config.yaml
n_experts: 48
experts_per_token: 2
hidden_act: "clamped_swiglu"
router_score: "softmax"
balance_loss: 0.00447
init_std_router: 0.0303
vocab_size: 4096
norm_eps: 1e-05
tie_word_embeddings: "early"
beta2: 0.95
max_seq_len: 1024
Below are experts of layer 6 (counted from 0) of a mixture-of-experts language model. Rows are named router (the router's row for the expert), gate (a neuron's input weights, with its number), up (a neuron's input weights, with its number) and show model dimensions 0-255. Each number is 128 + 24 x the weight over its row's rms, rounded and kept within 0 to 255. Numbers have three digits each.
Before each expert's rows: a language model's description of what the expert responds to. This comes from a sample of Wikipedia text that the model never trained on.

# expert 18
What it handles: Adjectives and adjective suffixes
router:071143111130088145080153092106126172146150136125124118135137148136147163167162122146164067139145150127107112100112154128114123115177114168131128160109134132143106138154162139123149153124158152106065154139137128126089107131169114112164129140131118109114187111112137121128139150093077140177160149076110147137122097099106095124145112139146152117177110152094109104084102169094135163105107130106165134107121139083100127098140118114102106132136138166135147148119097122129095112138142107135145112136160135139083151132111106145129132114143105124126116153116103130132140116143129146102160141145080131096157104133141133112126118108127115153148116111130153142096086112137122075128095090162099126188098116075115116075136131173121148102126100133148103111119114118086087122117136137
gate1:082137102129126110151145131143145115089108119113129101136125102113154134097123077124131109162101119176171124163096127128119122137113091122152138088135138126107102109091131113169125096137160112103116109109166089129120124126140106148136116120146129082141174178153122109127086141132139137105132140139127128147130139155123142120117133132108138118175138110114153157111080141161098157155155165112161114192142125110133149160167124144152160117117136132125127104106119143152118115110113086105117147124125146205113164163118155132145155128144084136095094154088166165148128129135145103132095148106151110125143142104163117114124097103137142159156118181129119133177157136156174099134080131125087147126126159155141097142179166112091140100140133115127089114140136130105086193147103133
up1:070152085127138150164120122149143155097147141077125124071128138072143143130100090147135110161087137136131109129112149088179111099119092119147119141154086142148139091103119090140143102134149125125086128126186105142118125076152126141116154132135141133157179128155128138157097118134131091166133113167083151135098124130133160136135175168110163111165102104128156120135115134132146158126136147083159080164127113096116154125124111120148130102140169100159091132157103142128104125098116132124122145126131132145096124150127152125116180134133100176124127140115146123156144125126144147144108164107124150121097156096133110117113096087133166183158150187127122134152094124072182125131119118101132121109122135122129109150183125151129119133157139138129089135162123134089149135132135115
gate2:139146113142136151095125164144142110131146120152140080109120150155161092136137132133153165155096146095142156102163110203195120118141119093135110079115158122127119136107122090141084134125135102138112132128106168131098137119128131111108110116154139076121116137160103125119153121125111126153091085161112116127186136135133135092118159125161115141039116123126121144165139143134107134120113138159138142105161108140152126114126093110147130085153081119098172124122143092121167159088109132098130146141115128156111159143154118157146137144118090135100134119118118121149136138079141110122130105126113087128078150149149175136144128125139074133120137165136086139132112107166097152110136179137148167130107158131094093120110136139121084130118108125112155129107148190151141116144170128
up2:120137091110127140094172144126175088154154130185083119134106096183132136092101147116123125152142116100127125162120130150145151105131119128139105084107139126125148131128122121134096154154143099168142135147139145110124096095109102148122132138172086146140130123132083124125115103127132123157108109143097107128145167116105138140118123101151064127090121096116150151117073171104068147181133095135101126092143130142163126052149129112126137121146080111132135160116117116099180149155119130131124149139119123110091155167113105139157077098138110124122154150097116083174140084119135115107094115141120110149115142132148135130143120117122115144143132135185149084146128152143118107122127156125132180131145139098126081127122180109134085172120113117133108152117125166116129167157139118
gate3:101127137178113113153135138141129136109112103104151119146146159100084152081086146171110097107117094112122143140123101148104089135116133108178092099105139101112151099139140083114076100169122118129110091158156160104165109154127130119152147106125149108089150148089084061102087114076152155165120106140098123138100142113125120144124106115131170184164163148134128125139120114157102148110143094139146123158099106132173119149171126119098123135133132155093149152098116125104127123143109149163149156120074167129133162126146088161121148166091123121124102142120130131127115135094099104152140134125111145161144108127110145125070132120141150152105141128161129105166108110157163132129131089135116139159131100094149151136150144125159092141153119153147129142103176149121133131108154116
up3:121079129158143097148110115108119166090121118104127113131166148096121130102123161140114091147109146105105146146144090139144093105100105122155084129149114108114095091079144102139110139151151122148109105156095139106144116142144151143121144082134132129139145147130092094109123119116157143136119081151111134152060148127137140132147087111089152162166134142084124142121136119149124111151108157108167090132143139143183142124179107109111128104186171099147117146143124144133135115122125147129115113142095165139084178172161123149150121129104157089132176125108130132106136104082126126088128128142112144127109104165143174083064078139137123135124155123130105111119103148131147099149124119124118106140121155094163129116160138117166130112164127115138163136083176135101110153113163115
gate4:110113153091102121141129145147131126129081140099131102115129151168127144084076094174160067130124079129133106126121171134100099130107162091182176138105128095129145114146110081126107121130157137131112111114104163120126139140134124180130112129080167096120114136144138188120110112155123124135116161130154132146146130129138135154099154108130164124182140139116110133106122141120110170142132171130162146178148124125073119092152076130128124158127146148092161146116127099140141147169101146118110150187102120188115146152169118147123128132087137123124127149123106138128132105126145137142152140131128094136153139111142112127084146137169153103114114127103129161110119085158154081150123146106160112102109144158157101151106125112107123109153141110160161109125088112154107114155140091
up4:113128111134137117145121108128150112122121114085133114094119128148141175080118131150142057108135137144131132103079146120117109119138134121142180155116143086125133104143151117141125164117166129163100101167099141117150130112169093155165128172127134137147137128131151152146142089110126142173113155116160160146136098100108121156116182148126124131168112148116068091107086098132130147114079108099144165127142109079115118123153074118119093158133192125151105158111162110159123096165109124146153117148115145177105153138164122119099190111144108122158127160099121112152154118154132136143151107149100162111130147129108083124142159093156114101144125126103098127152125136125119133134145136104151097155122130109123089141107135124105082129126133115173140145102148080110090102141156116

# expert 29
What it handles: Learned word stems
router:100186143103099144153151117149159152104085115131142166145131131123116117139083152097153158078160182101122144114118135125109149132103105167183135107138131145138143121136137098110081109150125067114166094112147141104102115137164086156129130096097120146134110136115118130170129145100140132125120105117123112123097122082079128134135128151099101118116103118129116143117112130174156114174137131115126096133165173101130171141145141155091093133139137135121162147110160120171137157137147144168146133136141150082167164116125117127080127074144125126132117063154117147151164110127109134132152119148140142166153141146129114122160159103109128080133103156122141121141128129127106106180117165129121141137139130170111115145155119125102145188127171139096102084130117126099126164103156101
gate0:108164161089153128154150149093131141143156118114153148131117155145143165104139147117134140141141123133117114098111104175147108156183136124106150130109111120141130128165105112090130121138131160095136113138120172152103116125137182190117104131110108144134113124137109121156080183122077138121101074107158167148123107096135111115091105126136160148153117143103120129078154150141170123153155175123113112144150139149151111154171128166125087110147149094103126093071117166118134159134143118125106135122156120136136165126145067126104160136128134106081144102140112106148136153084199126143088146137155089133136122129099105122170123144109119118133136102154138118150112121138113122104144144139122175168095171139091116144121147121148104082122125090115110068123134142125134120121140126
up0:142141148153156128150144154120115135162096138104109129123196124111167166100155140137126174125126144114121126088104104162109115147151149117151145134132120160141145136180085096095141175169139127074148141110155135094147098118122134153094078139091139172156133110133107130144102154140140136135089115163142142093120095100141132115097105120144113136147172094140164122127137110141148100166126141135103117169120124114166170188142117170115103169159110109109132114072161130111124171140139140119120139115097119128143163129128096159129129122102126105099153148129109093135154143130189134134127166141131085189181096119120124137135100134122113146130150101144118117150134159115119157131109121138115134123104144147109132169138100118116109111145118142119110062154186115141149148136153166
gate1:119101039132093154126174087129110108158144109136130175120140121136100104127145142137096126117140125094090139126098163152125111141143097137108138134134103097114139144132131097126150124161107100134082100137138113163156122130143105164130139135104133142152136127146140099154080111107123123160100141105056175134135124189136097145100120118121138177168114117106119172130170123140159121151147143127156142144145127136088133118116141150146134166126128166127141113120111134153144145120121115126145122135174132118164106166084108114167147100139130078139143140142111121110143082122122109120125138101165109104090165142119146126103127136120090151154094121179073147142118115166146103106191090151100090148132082115129148157127109123119144135120108112164130095092114109087149119091142147
up1:094162106127090151132158127124141140134109135114119136114118156115098154133139139151147116146121120125120090149078128109125134133153095118134118104139131127083217180119171070121102114156113107129126104125180141131139117101140118136147148168130079143173141142128144159090051129130157120130102105110158156119116113096095101108121115112138123170122120120153112170125160150125145164158115100084164114137150164166122123055122142114120143131126106147102105125142146141136116120114066091126182147129140169148141120152128104136171123118165116096119117146142144106121120123133125074103143156111185111152153179127089103106110128124119094183127067111106143120100123116103126137146116110119136119146101109132146111117125146145117124105112115132110113112140142107119145115145163109
gate2:125162141082110187122125129145112137140110115086111125125135162176135115112125082133141119135127109103140125123109145176138129086095132122141145150139173067117151135125144107136102122142157104129090050115131106116105101119138109142121123149155120096117112118166139131087082115118145135163117136052141118086146106120131137130066137139148108138113126154103131146130133085167113133156074150148097115142146143136145111094162124135105162125154118153139113135134105088143080078133130119105093124107153117111133120119128106129114126132131112111128147150131125156141111140127121130138118183126094126108125175116182096142079148117156141105072098154164168122100129157173126143157103141114114110091135074155145144100156124123119078141143103138106163119113112164122134108160129139
up2:116133161090099146190122111166099154091097104069110133152151146141147102101100138122157122126129108118141123117111110166121109107054160120151134162134142093136111143126135099162135152096135115090116085116167106118061095141140117130101092138115133104124132155134177138130114081103167132130086107084170135113129136130112150102068163136118080111118086146093153139115133107165159127166098141138103123152151148111160101092155102153127149143115132118125135175160153115142127138134131098116139135118119114095149098085116148143091128118152118112169139143114130188108107111130130173109118127128083147109138168124142102164120118113161117137110096126147132114116140128122132147172092154122089132097109118130112125135145129127091123147141128114120148086130114153166139108168112106
gate3:120155098166117109139147121133128101155093111116111106165134119119191138110125115155137113128120121141126141113141111126143118166104108192102130109103125167100115155142135178158126166160097110092140131126113096099100152146149122127134113095133129133117121158106158144176078138170109126139112130164164144156089116120161099136085134091161153096123124094119141171123093119101154130076104171124172112185145148101165086076113144108139124155112103102115154124098117131122142122120118099132140136146085136118121144122171141161156165132122143110129134140133122160146138080182179147140125140126156121186147095143161120074125083156104136133098117123120123145118109128140097112139122114125125125127129136167114125118132119163116162126105173116098080090156143162145120141111126135
up3:117156161129079132154179115126095132134108118101166138127100081134109142097153111147137153103127139148141115148124147138155102154089106160166155098100094156146162139140112132100102139095152082158136118119139122139124142187125115133158115129100134157129106171089128147139118134181179117119138142128132118124096125099141118142076104122119106118087101136121168119129097072172176113151114103132147097133152151056134108125147136174137102183150142146087124139140126134132113092155102108138133101173123136108150105154151137141115110098091161120086086114138162135123181075165154174119120120138119115148169142125152148145114116098128143135145100124094138160150119146114126119120161124110135105161104113152097151139118143130131129116102137168116099098151127155140119142134141092

# expert 13
What it handles: Foreign name endings
router:143092121116135128163125139139118119159095153103130126140110141148102122170103107122164102155119138097149154126108124141151133118132149109149098138124125151146142119106092163118134110148158104158088113151097089090154076140157095123106140122099110137124091140134121084101137137112130156142141130101113163130106143129153149124156109094137178126118146137146136129167156137161164176156174114135122111112121061088135143111108125108114108124106137133122151139155099156141108133150126105185170167174121153112159093128124121157161160158159118118074147133178147128133110118088167108166122176139120130096177138129162102146102150180147126127164188129099112143084133106151117134154151145153160169153132133094139137131134103120158158101148159101139106091159129156120130102134127143
gate1:130099142120198102125099141108102130124120170084151171113114169128159152089144087139131105121126152114139153169111129174131105145082083152138094114114151138148158133108155096137137104132077116122123105140100131148137137105127102103101110109113106110135126096120108109161043094141143134181123123096151149111147092089109167120144081163130121150182125156135141143134121106170134122100103160125135164135114119109085118128144120136129148147150118158145103118089116129161090118130128146123108127122155116139100139152092108100140072167123133121144138138129136093100153120117110115092136146166117121118127142133112127106136097159162113136121137136110111162127145087192184134112131124135133157113116163161107200101118169157121135129131122108138126140128142106133139121163166132
up1:118108126132167097138099143110080124127112180096117111126120144154146112102170107126104157107129116112111118148134130162129133117140114185092110085142159139144165122097148097164121108095104093095103104145139106111167142100116120109131129104140134128129140097121106150135054145161118125169106147111164142077119067082123143118139065164119115137144132134133123159136129106120140149092125128150149144151096127127117096106133115139115152138166125145120097118089096153146082107133118112110111094133176117106105141139117121126138101179147128127151112113128122090091129136107132108089158143130135121131146134162096149081152117147152118115123132129110110142099132126186155158110127122130127187139133202166101162093150152162134130088118113109123099144116161118119174119156156101
gate2:133132118173134119141138089083152132139134154139103133098156097086124099090109093139142114126122105091101139146132114130108127104142102125122152156120151133154199112102115109106137117145131149158129130150139115142127111132133177138094119138120157111082084191145117147137092115159146118127093126060137074138153123111134086132148139154132141141149134151118135085127101120134095097147111054139165137134134145091117103118164138113156155082120125163148155108152140122100133133136132119139130153164130126144118141139127121153142102115100113151108129162127120117156131134145153125103173128116123060130150105152139164134113144186146154141134147180071118130082140125163075143113116118112154123129110171138111087144136161168144125138140142081102091144171140136161119111151105120
up2:119128109115135140128148147109145105163143133108106131111132136140144152087154096109064123144125129132086117096145116149130087134089122159125130184175147111135129085134104129151123095134115121112149103104129109108136122138130173123093094129130114121087111119136100151116154145172114128099089111085180122119122141104168146152148101138152128142117149129126128095150133119169149069122133107100176155120111129136153103112129147095153139102090079109136137096124116098094098146124154179131113135133143108117124136138127102154101098117108098138110093114151127147110107138150144123120154158106121112151186111119121159139119170148140169099117119089091088146100168105184091152111137158124142150124090142130136163138176166155145179119132126086148099097153149165141120159122107174
gate3:109132084125123111088183137125165071136128155089158113110110126120167126090111115158109095137121141145135091110104153151098121139123120094155136128149103161127175156136118134068168162144142104129120111096134129116166079099111146083134102155119109120147129132110110128096093117148088163102106135119112126100157151124123141130097094169143146134128103118090120139120072134185091158124130090130165168140130111112097131092141111127110122195130139141136171112133083074109121139132127145159126126149122151138133150160129132145157081062128104138110101141139110132115120100124135149129115110153156142169115130128126113096107128159103135120117184106121120151124142132143148134145101141126119145114094072156116117113148106157156137166153152146133130103141110085152135093086112118
up3:133149135129098118130146131164125108130102126119127138168081137171149133082067104169090093161146135087139104137137150149138147062151135111130127119146124138124110164108124098058160096145121072115117086073132128121159142114109099094148132138140095108153155153114113104108130119138128123131139123086141126115161132091159116149101126187125139131115113145126149153161135114225096115115104106166171135093141113123115143115123162110122118214105121124135093153114125049109135160126124118118119147129132136162139138124114127151161084085125132142131087169144120120143147114141134131151127104151157134182150120118132130126144144134108132105088147142122150135152128132104140118126122137156134137126076101133122143116152137143142160124107154150120137104150143118125133109105148109
gate4:113142142139150095109164113100100121124113140139146139190117087150119097100133170137143174151113100148150112154089100107133105128095114130124137073117130095110160181126126105102104150165120146137087142133118127169148165139104132142134140120157139120148113079195081100117142120127114116115122151114114122114153102137116102133133128131124102149085156156048132101105140135159128153112112109168094117117101131178117094138130124113121149148135109164166148123118087140140136155145134110115124109148170172103143182158118113116123106138108108116119104128156123146156136099129120086113114158122134107163129182119106165084144145134148123135087161166134098110131117113141133086114111112122148120134128099077143080117157162100114111108168083148143160135126147118090128132092123115
up4:128195129140177086151142086124075136126119155146129138160131116126145126137123117094102169149106134119138146117110138114143136161111119146109128110131181112136121157130095093101124139153091160129133129107119116149144112138111157136129082141141167114104120099152100151083140150107130133141093163181107146087147150146130161127125099138120077110099156146152088115106151165167094173150118127153117128138112118161144122153128153133124149117101121146175131140136089148104118200147160089135136103124126177111131151164090130087153134123118115135142123173153160143128116127113128082095136159110140085156110146168134155093180147123150117120088141133081110113099125113111096127149112111137159139146134089125101105167126157104139149102151150129139147079118110140077144119123148122

# expert 43
What it handles: Person and group nouns
router:090103143123102139104121139122143136121147146155133157107103108103143153178120093118154116111096143137135148136125137131145148071088131145120106121092175132130119142158172112153137102116134133113102131120142155097113156096116161149105181083119142159145121115125127123119095183134153137160166181116111105117135134147120155122117141109096131101150129095149116110125131122175128147124120125117167089137120158150087112101099156134132149113110106155147163174165112118160122115074130094093165160168082129158115131158141085140140133128181140121075141120162116160175172176123125161124109125156120156143155132155132130095169156151124090163131088143096113111100132083124145141145173130168111137141120133119101109096121160148156108154144120153116150140166094149136124130113138105
gate1:102111137142141123129087148114119137129092130139118097121162107132127127106149097163130139154100111152135151117091140138113107092089094103138149118162126105084079186091141112131137117134123110151120164125110131164138098144129127145093137097107141159169157139111151175128166174115125151152108134122120180118146158151112125155161127131180108135153174111120131152121131133159102158077093105117145165163135165144137123140119112103114129106134162153184119094132086163183094126090128109110122101107138152153123117165165116095128127145092121156092150160123139176120143116116153165115137152118143126086092103174096125127138139108112173150146142179135105107125114097143125077114136135117153085128132111106121135098131087174115134122138101137131141109081112150111145117112103107
up1:112090134176136112111128161090157164134110118126114099117108148140074147130146108139102105153140140159131147107163141167138102110117149119178141137146150149121101121145089114175159098117141104157131137109060107124156114153090112166087143146100091144136130141129154157082157140108126115124132127112136142131170125132088115099112100118147113114117133112110088148120132131166089120131129086123115159132128123162111131189106127117130102140151116123168121151149099077151085133090138145134151153119094169094136095134128072138107167123117162125116120138138146150127127115141106124134108149095155152113122131179087138114152126130107140121145133145110111144131162075102104118128147133147127086151093113143105151078107161121121100181096139133159109117079136137128137097150146201
gate2:124147139116082092137156131132169117111136123164109059103143070095142149115110101135107173158087122130144129080146141152085104144108121161170149122117158137118147145124109115145148109164112158144141151156126111120093147159120150116102131128125113154111121150157145154138128098108142125105124091122144123132157115130116166127151063164093144112102160117144150125182117138134129138126170112119099166086105082168099166139129115119122107133129091128096139102133154127110117129153126160130156147127111092135138082168122141123098123109103132131087123122148113140130100104164089111119155112142154157131133101098113112119158185155124159156095137074144162134104133119144137167113141123136148106121190079105134144152115176141084137109142120105114110101097132146149136159150105161
up2:082168089165130083132127148115172101127131165155118086119105117095146120162137092110116134128104145140130083106148129145107124099124101124133128140115166148087129143142136144107143086138128111139113158143116109095107187124119131120116159148126125119121133140149165149109154099115133155119143119108132120107169102112120121128155071170126145107087113138145155151158090134104132148152130098126131157108097108165096119078124138138126148093141102163132162132140126115114077139112126166183154132103119135147137135126073101124130124128133126129114110147152113139205114163134133118091139107124155154132121098104117093090152138168103110145102134103132173121082111120137117178136106113155145073131116112107118148133117159141100071134110174138154087096184127127129141157169093146
gate3:097111070121141127078125109175144103113113124126139101126096082171107118121142106115152093164144096128113138125102171148118126122098145128122099136138158160144131112122129095154126104126148152163122116133158140125108171161083109146106136154105135144126169191155153134129125139159160104126112133114112118126195084109160153126092116090093150126183140144123111128125126135169141113090110137109135133114107140157110131143125151138114135155105114147148143130132100146134083100111126110092124127144140156114118089130131104110122129163166147132113131157097122133200155119125154144155110140152105118138156152141171120113135140136180137167149143149135144128116134097130121103148156171136131081120128143118106126159132134111119087082117111103164155101080042121159161109085125126
up3:141101105125102197097125129181139110132131109139175131135105080129137135120137114115099116157119116140132131156154151154134117122081147092101077112129142146144131115124118128134131133147162163161118102164131134128107143155032087116095147128139139138164143134132150123112136123148137115132117134113141137145195110106163131146086137075088116114165144129118155129145139137166123120106119113092096080092151139118129151133111160169115158157131137127174139159128138128135106113128123161127100150129131107128120070141141135137129081137127165113107111158133176141162172116112123183144089111159154145131140176137145114070142133176129150148148124105127156132102131093145130119105146164105128118132129107138124123119122130126163115117137135097141129149078087164156175083112145149
gate4:135151142155115144091116115146113129121090090077133133095161131162102122137107136120135100163131138105135111188138175120127119144124165120116104116138119141128158138124090132112165143167103129113135131167149174104064100106108150128073127112134145109124143136138091128138138151145115153127137123113160107137154139125165121112150120080116073116131104137141152115138174160142092103152135124154119128168130130110177133155141118118168141156111130132148166148111128110145129131084108126151109067108130140167088116078138103097100088147171169141130135126108118116149103158146123132182158111127135136147086100095127170080144141130147096134155133110136160135084099160141137165090138138095128130118092139169123114155121137158159124128142148117076143149161132126116194115121136150
up4:094122167177113158084130157117157105139095113091140100094159133167096128135102171122170118140118097136131149168182144100107118132123156115162128126136155140106144155156081133120118165098119167128115140167127147118125120089107139130100121133093144133132170168109146145114143184121094153134164131123137107118129142139137154127149105111123123091102128130135108137112144135168115113108164122132116124191087152107145129130126127126128123159080122101108137181128111119118171103119099103122112099122085123119120127135133101096129125129159143146118130133115154126199145142142152113161178155112129154176132107135123169080138140168106087128143126097140155125111097138167136188089101135114125098113113114177150116131094126139177107119146112157097131113120164113158153109166110119

# expert 30
What it handles: Space before numbers
router:159079093146104115157177149120111097130136116141159138113109130084114111133097078148145104132170139120129142088092153105139111115136104104127138150150147162148123107151082124101128128118080107148181121120151150165122147115100131113120086125113138129097110169148083115148116160104129097122116161144102108119105095132178121103117138125154097180093116161131153107188142101103130138131152110121144149144106129145136142156088099126149135098126158126120113146084174153092102166157183154090120162111138102137103167087138109140076112122138149143134106146113124149132148113163109172070146113087135127137131127120113109142101134124143137139147160128119141083141106150126142183177142110098109154088125100141143150139116125128146120136117138081112132093116112151107127116105132157
gate3:123127132098139146107158158099187121130120119108157106100126118156144100097129152134130127143122170129099131108129110112123139124101108163155173098128091147136131128151128130116132105112133125082093115139149094110130106161138106127088113107138063108124132131151117158127111101057153129118168152101150124154143125149136167166148132123147119131140120130145110114180102112132176151143115125138131143121118117113125139094121094161145125159088132141154117156174145134150150148108159123121170102123140147154127117133119120121113164156156061116150112117148121118153086081125130110171092110099141131151144120104110094096121142122111140132163062134113164116145113151176121129186077130094107135163100177124117118109147156090108144157138137125137068088071113137142117171153133126
up3:131127100095128144124133121105158165140122108134128102113128086144115123116127097134135128111133155137102094134133133145121103125106146161162200128102134120161135109130121166168125126138098133141100181144167116068136114139131084133125122121138104101114162173140115128109077092152170159090162169175133148152143150135123128156131139100156119164121081125161144107159123102107150128146124119147138162137086100115138103106129094137146099155114105166135140121177168123154094105125122138127159093134148140137100111121135134120125094125155081128129148112139167162140143100159108144133136156155104156108104136115103153147116163106135158093145047142098120099114128158113117104167114118113133158106115098116096129184110106105159085078133163144120079128114124158115115156126123150
gate4:131120145143119143117158119127093162106133172143131105116131187128161154124150108077111061166143072085166155135129150177155146124100122132120141133100072131169153090110136125132113122150131121113122115137149167137088127100131118114136104093127111102125170131101123145127098139157155102154121108172136141091106157141137116113094109126144131156132090161137129211139127158152140142107157161157155110139166135115105135135149114134121137102133121108102143114106141143138087152146129133073088159080136116150121108129133110110139109102132167145134112137107095094153117127117139121135124134103180117140127149197112109160139122123107105145106163131128081149142127107163121089147108104106136155110143109134154135115125091108133152102069108112130168156137110153140149105176121133
up4:140119174136126131107153090165075194096109117147138091136176159126150166096152087101100086170140090121140172128131137152138129156110146125139145143139117149154146109130128141145138145161108123112126161139158163122073139115142124147126096085171123097083145127120136128147106147147165105118105129170121136117145195104123122090124113109119103139141157127134129188153136146164096097122115159159121122123136132115135111147142125119131153093132106106095159126081150090126106138147128144103075163091122129136132143142144117074129106130153139139171114153111114117116116157095124113122124132126167142147132141194120123158109119103105069152123121118120102148140125081161130115136118138154130166113152109158100161124121094121111128156088115118135171133150120142109170104172131110
gate5:110154162137119136153123097121127126139119136104137112128142104126148105107145180131188134130143091118130121099138103136104086111104124098144167102133122136110117131133154070123124118167170118125135123100126131123114103137153149137098110117100114109125130132082105157079082148118144099105142138116143097177153129176133110107069158139139131158137130152091159116048090165135137186136136112152144105111137099119115161157106114118139130170111134161159159107121117116117143141139129112143139145154088126107205142121124146140104113124113116115085109143153080158109077140168123138095121133198143098139104117119139149135117138118170081118130101146093154118138143133116144117120131119126137138113126125151090134170132117102148164122179130123097109139086126160144077117110095134
up5:132113149144137137163118127110137118120109179130149137130113105160176132129138147127161087113113085132154128116132134141134092102165131104184160150155122126135136114121148111132113128139159121082168133140137146135159135142144119129115103120120116106118158120084138129116083127084126099109157141146117083142148166138124115122081178125135128158111128125137174116106121100133118149133158110152123138155084129140106123164087099107136117177104154153128107107158131120069145139100145117151137160169100105102176148106132134141098112174094129114141135106150112157091135115158106139093135093171079133165083114138165150090118130106124135135093078174110147128128133122128155107126106108176107124088132070138067144136138094147152170117138122123134101132090120135090102094136125174
gate6:140145149090099153114136113127168124109074161126102175125129120146106106126146129139119111126127135169178112133124165112119156113145119109134128107115111153109103123145159144112138106097090118119136108141124115141155125182153129076086126130120137137148159123086133091145161096153147122143131158144113128113160114121126099161099147109102120128127025166162126114111163126141153086146111159108103125149142136110116158150097110134145144135137151138101093112094120122139135129134125093122186070110145146117099100119117132166145109118105173109101180118125078143107114098143098111159153114093130107071126121095140147105124137135174099134142133135107106159091132104166142145151103125111139134122108124134110185105148102149128154131141151124103082168121124152114132106162097175
up6:117100154125110154117145125124149138067094122126124134120082118149103098127144137147119144124133148130146157146120149156153112155115121093122136105137092128127156151131174152117176068105118114143114119150120140141148123174136136091110112109139139139146127101120119129106136100112125140159159188168132103112077138106153103153132122147076141133117098153123115107135132092112159116159142119149108142171126103108107135194111108154132138140116124109124126145135100127124128163133138067096157110096132151142095069108133128120122130106127142121107185106136083111110154102135096105102131120104094118082090134087147133095107108145157139158124130138099132131056159115130141132121146119148104095124107092168145156111143167161136120118127106133104052165109165178089139119157105125

# expert 19
What it handles: Noun ends and digits
router:123138110084101131120112092157109112133134137175148123150105099152133125083100103132130139145119115143125098134168133097179144084098121086128123132125181112112101143107115088100134124153127128114073125099072112149143139149132171119108149171102142162149119100152150105137133133129135103111134125132102091109151108126131103122155131143159131145122084145113138115096152114110132174143084071135100163148131132100096143146121191130088124135136150150121148104131139151113124120085115124131147162145154132141098124118113099085129150135112120166087135115175102131148130170112121121162117068114157166161146080102089146103137129129168107165116128137153122112121104103103143164161121130118138129100087167154111135121134109133111116111074126120112088112140137137154122153195090134
gate1:139158133152112090150079153141129069123149114088192144133114152110183130145130117165134122137146153108163101121096115096144115137182132108097134091124157087113116137108148073116133118125135146149126153110124125187111108122169117118161133130105129133129127119132160162129157143104092124138120082125162102097133199153111075111130159106157103181144113135130174130136107151123140096104123148100112122132173126135097136116079144150140118129109128141151154117136108101117149137139130119109115107130098171153121136173118169154170120127118105117143148111152125149092145119125109164094151096127104125128133103136141149097151117130129109148131111149158107122110068112108131137106160125128196088117145148130140138123132102141084107133106107161147094112145053147138107125122128143
up1:139140145161067124130114137155137122115153097100133154139097180147140144111143124152141150135115163109153125163140136114189115158137172116116153154136164122140113133130122100130103122109114147132136143098120138177111079136139136088124104152173165115154097119152159123127106114136158156098102104112147163061139143120124087121132107149120116140163121141109155102187143117139142097153087138111084149095092147151151097125135131208093103135107123115138142140108135101125131144125085155110169123151132161123162110154119127140141124133100111134111147121151121136123169094137113147154083138128105148136114082141109133096147128088136076103118111098192127100128135129140105173096146123186119114136118163129097120158138142102130142141108147162093119122159126103107118167125131169
gate2:137149145130124136129110138163124065147129150111157144104131101140146134115121096138115129143157119131150117155114102154076123126108148093121122099133119176115112133159098086112125132145160164094135155146121133171119119124112151185142134101076155080177144100125118149193119115186116153135123128157138121097122120074135176080173127167149169158167144144141171106156121138125106153124137131116121087154136122126126122134110121149140153145111110075125136145103124139119126144116113171112094142108114117095099143069131166133171117176160138108120088141118114086132155099140171150130130092146170120116116157101133136082116111101084127140126124154130149132116110121110157145077102114117151110091130141150125104133120155120128133128158160121131151131110131081109143116115132071
up2:128166129140122131146099118154130110106109121142123138099125126103121140119161138093139111149123120166158103113148129135086125114118129097086148129116103141141113129136097126067123111130169199121130224147129109136186091110126146130131163127110145141155128112171105142161093192181137136108138123109169100109120145084154128090187137140169150155130139148142149128104123149116108134159130123099119099126135096152129126156113156101133103141147109100104092122117106140115113096133108143114097102146145129079095176107111165124134135142126145108120118109155102086106141114139153116162062112150150153155108145129137152124137142118119091152082117131117155156087120133115137099096141109174131144136112132135120081147108164140111103119154140128111147159153163117135098112116079124
gate3:143117113098143099111122114126164110104144099109129133134105122124117063143115135144105123136137129126171135132157121158148125146077072142158120164118127106114143139131107118135146111107140155105083136101129125104121114139149161136103158066111100101160107107160141122134145139116160103122130122099162161081168129159177098153119128149178158152132114137115106131093130134145138126106102129135157071135122097131130143137123125101120123159132083099087136083079091115125131176121137107144124116095118146167101139130122132123149147168083179127109148133152110116131159115106154111121146128080089106095140124178084104145152141104164128138128124140145122168098127094104144128113124120141165106126139117129094099115117130126115086174160103079118109167138174111106153131156070161
up3:146120141107100139115139122091143182124127115135144157116119136133159119115120144097148133142137092146154070120160106141130119113145101112167111150099133113115117117149104124117138091127142156118124129098141089074121094192159113150128135111056090122166111089130166163143145143106130085106144118133134150078138105152172107161094124145175153171141123130156130116082146128158166129088080163117100124146151120159148128134127138147108099147127105140068135093159147165126120168137153114126129106126127096122087147124125177120128145188095188133100153122151124159134127113174119120161119101139115101108123094121114098122130161126130123151138107129125152138080140112126127130116141128156104094109112084133122117144101150132115124125151140150120089106130164126134161121153068154
gate4:125116146166131176114119167103144090084124123085142104121161129118124088114068126136124134124124154128138104136131171083147124102129136123136174137142148172146108133124159122140150119089131112101118128124102138126156117161119131093150101101106169111118125116127135134131144115120155086155147147116101150120105084112137143123160134165098085147151141128160124076119152069102129142182114196104114102142100180132100135140132129156154128133132123125119164112116126085150091148136156157100104183140097101135085092088119139103125132131074157108127199150143098102101117125154091100107142175143124119150125087119107138135116172150148119132161133113137137145131109128120150132126068125126131132107133111112121118142136141165109095153111122130133103168093149100127146146176131138
up4:140102152160120175152079107135162106110125119103096141127128165155131098101139110088149157122135133123122116154098134110144124116144130119133153179142119158134111118137098149092137140094142127095100108120108120133149115127132137065110091116114165111130116090121117142153141158138171099139153115129135139091122088087148128143117098167121099168136120144151140102146166114138154151176115166090136101128131131122128093158103154192107120159154111100106121107130127128144080133091127123090125166108112128140152100072091153117115116137152152131095135138156143102123138129115131107161137153121144142123103148117130162087109145136120155180155173089124147161143168153108102142124096130151157155109107104152126113081160151139144119140121151140078098138133117085138122134200140184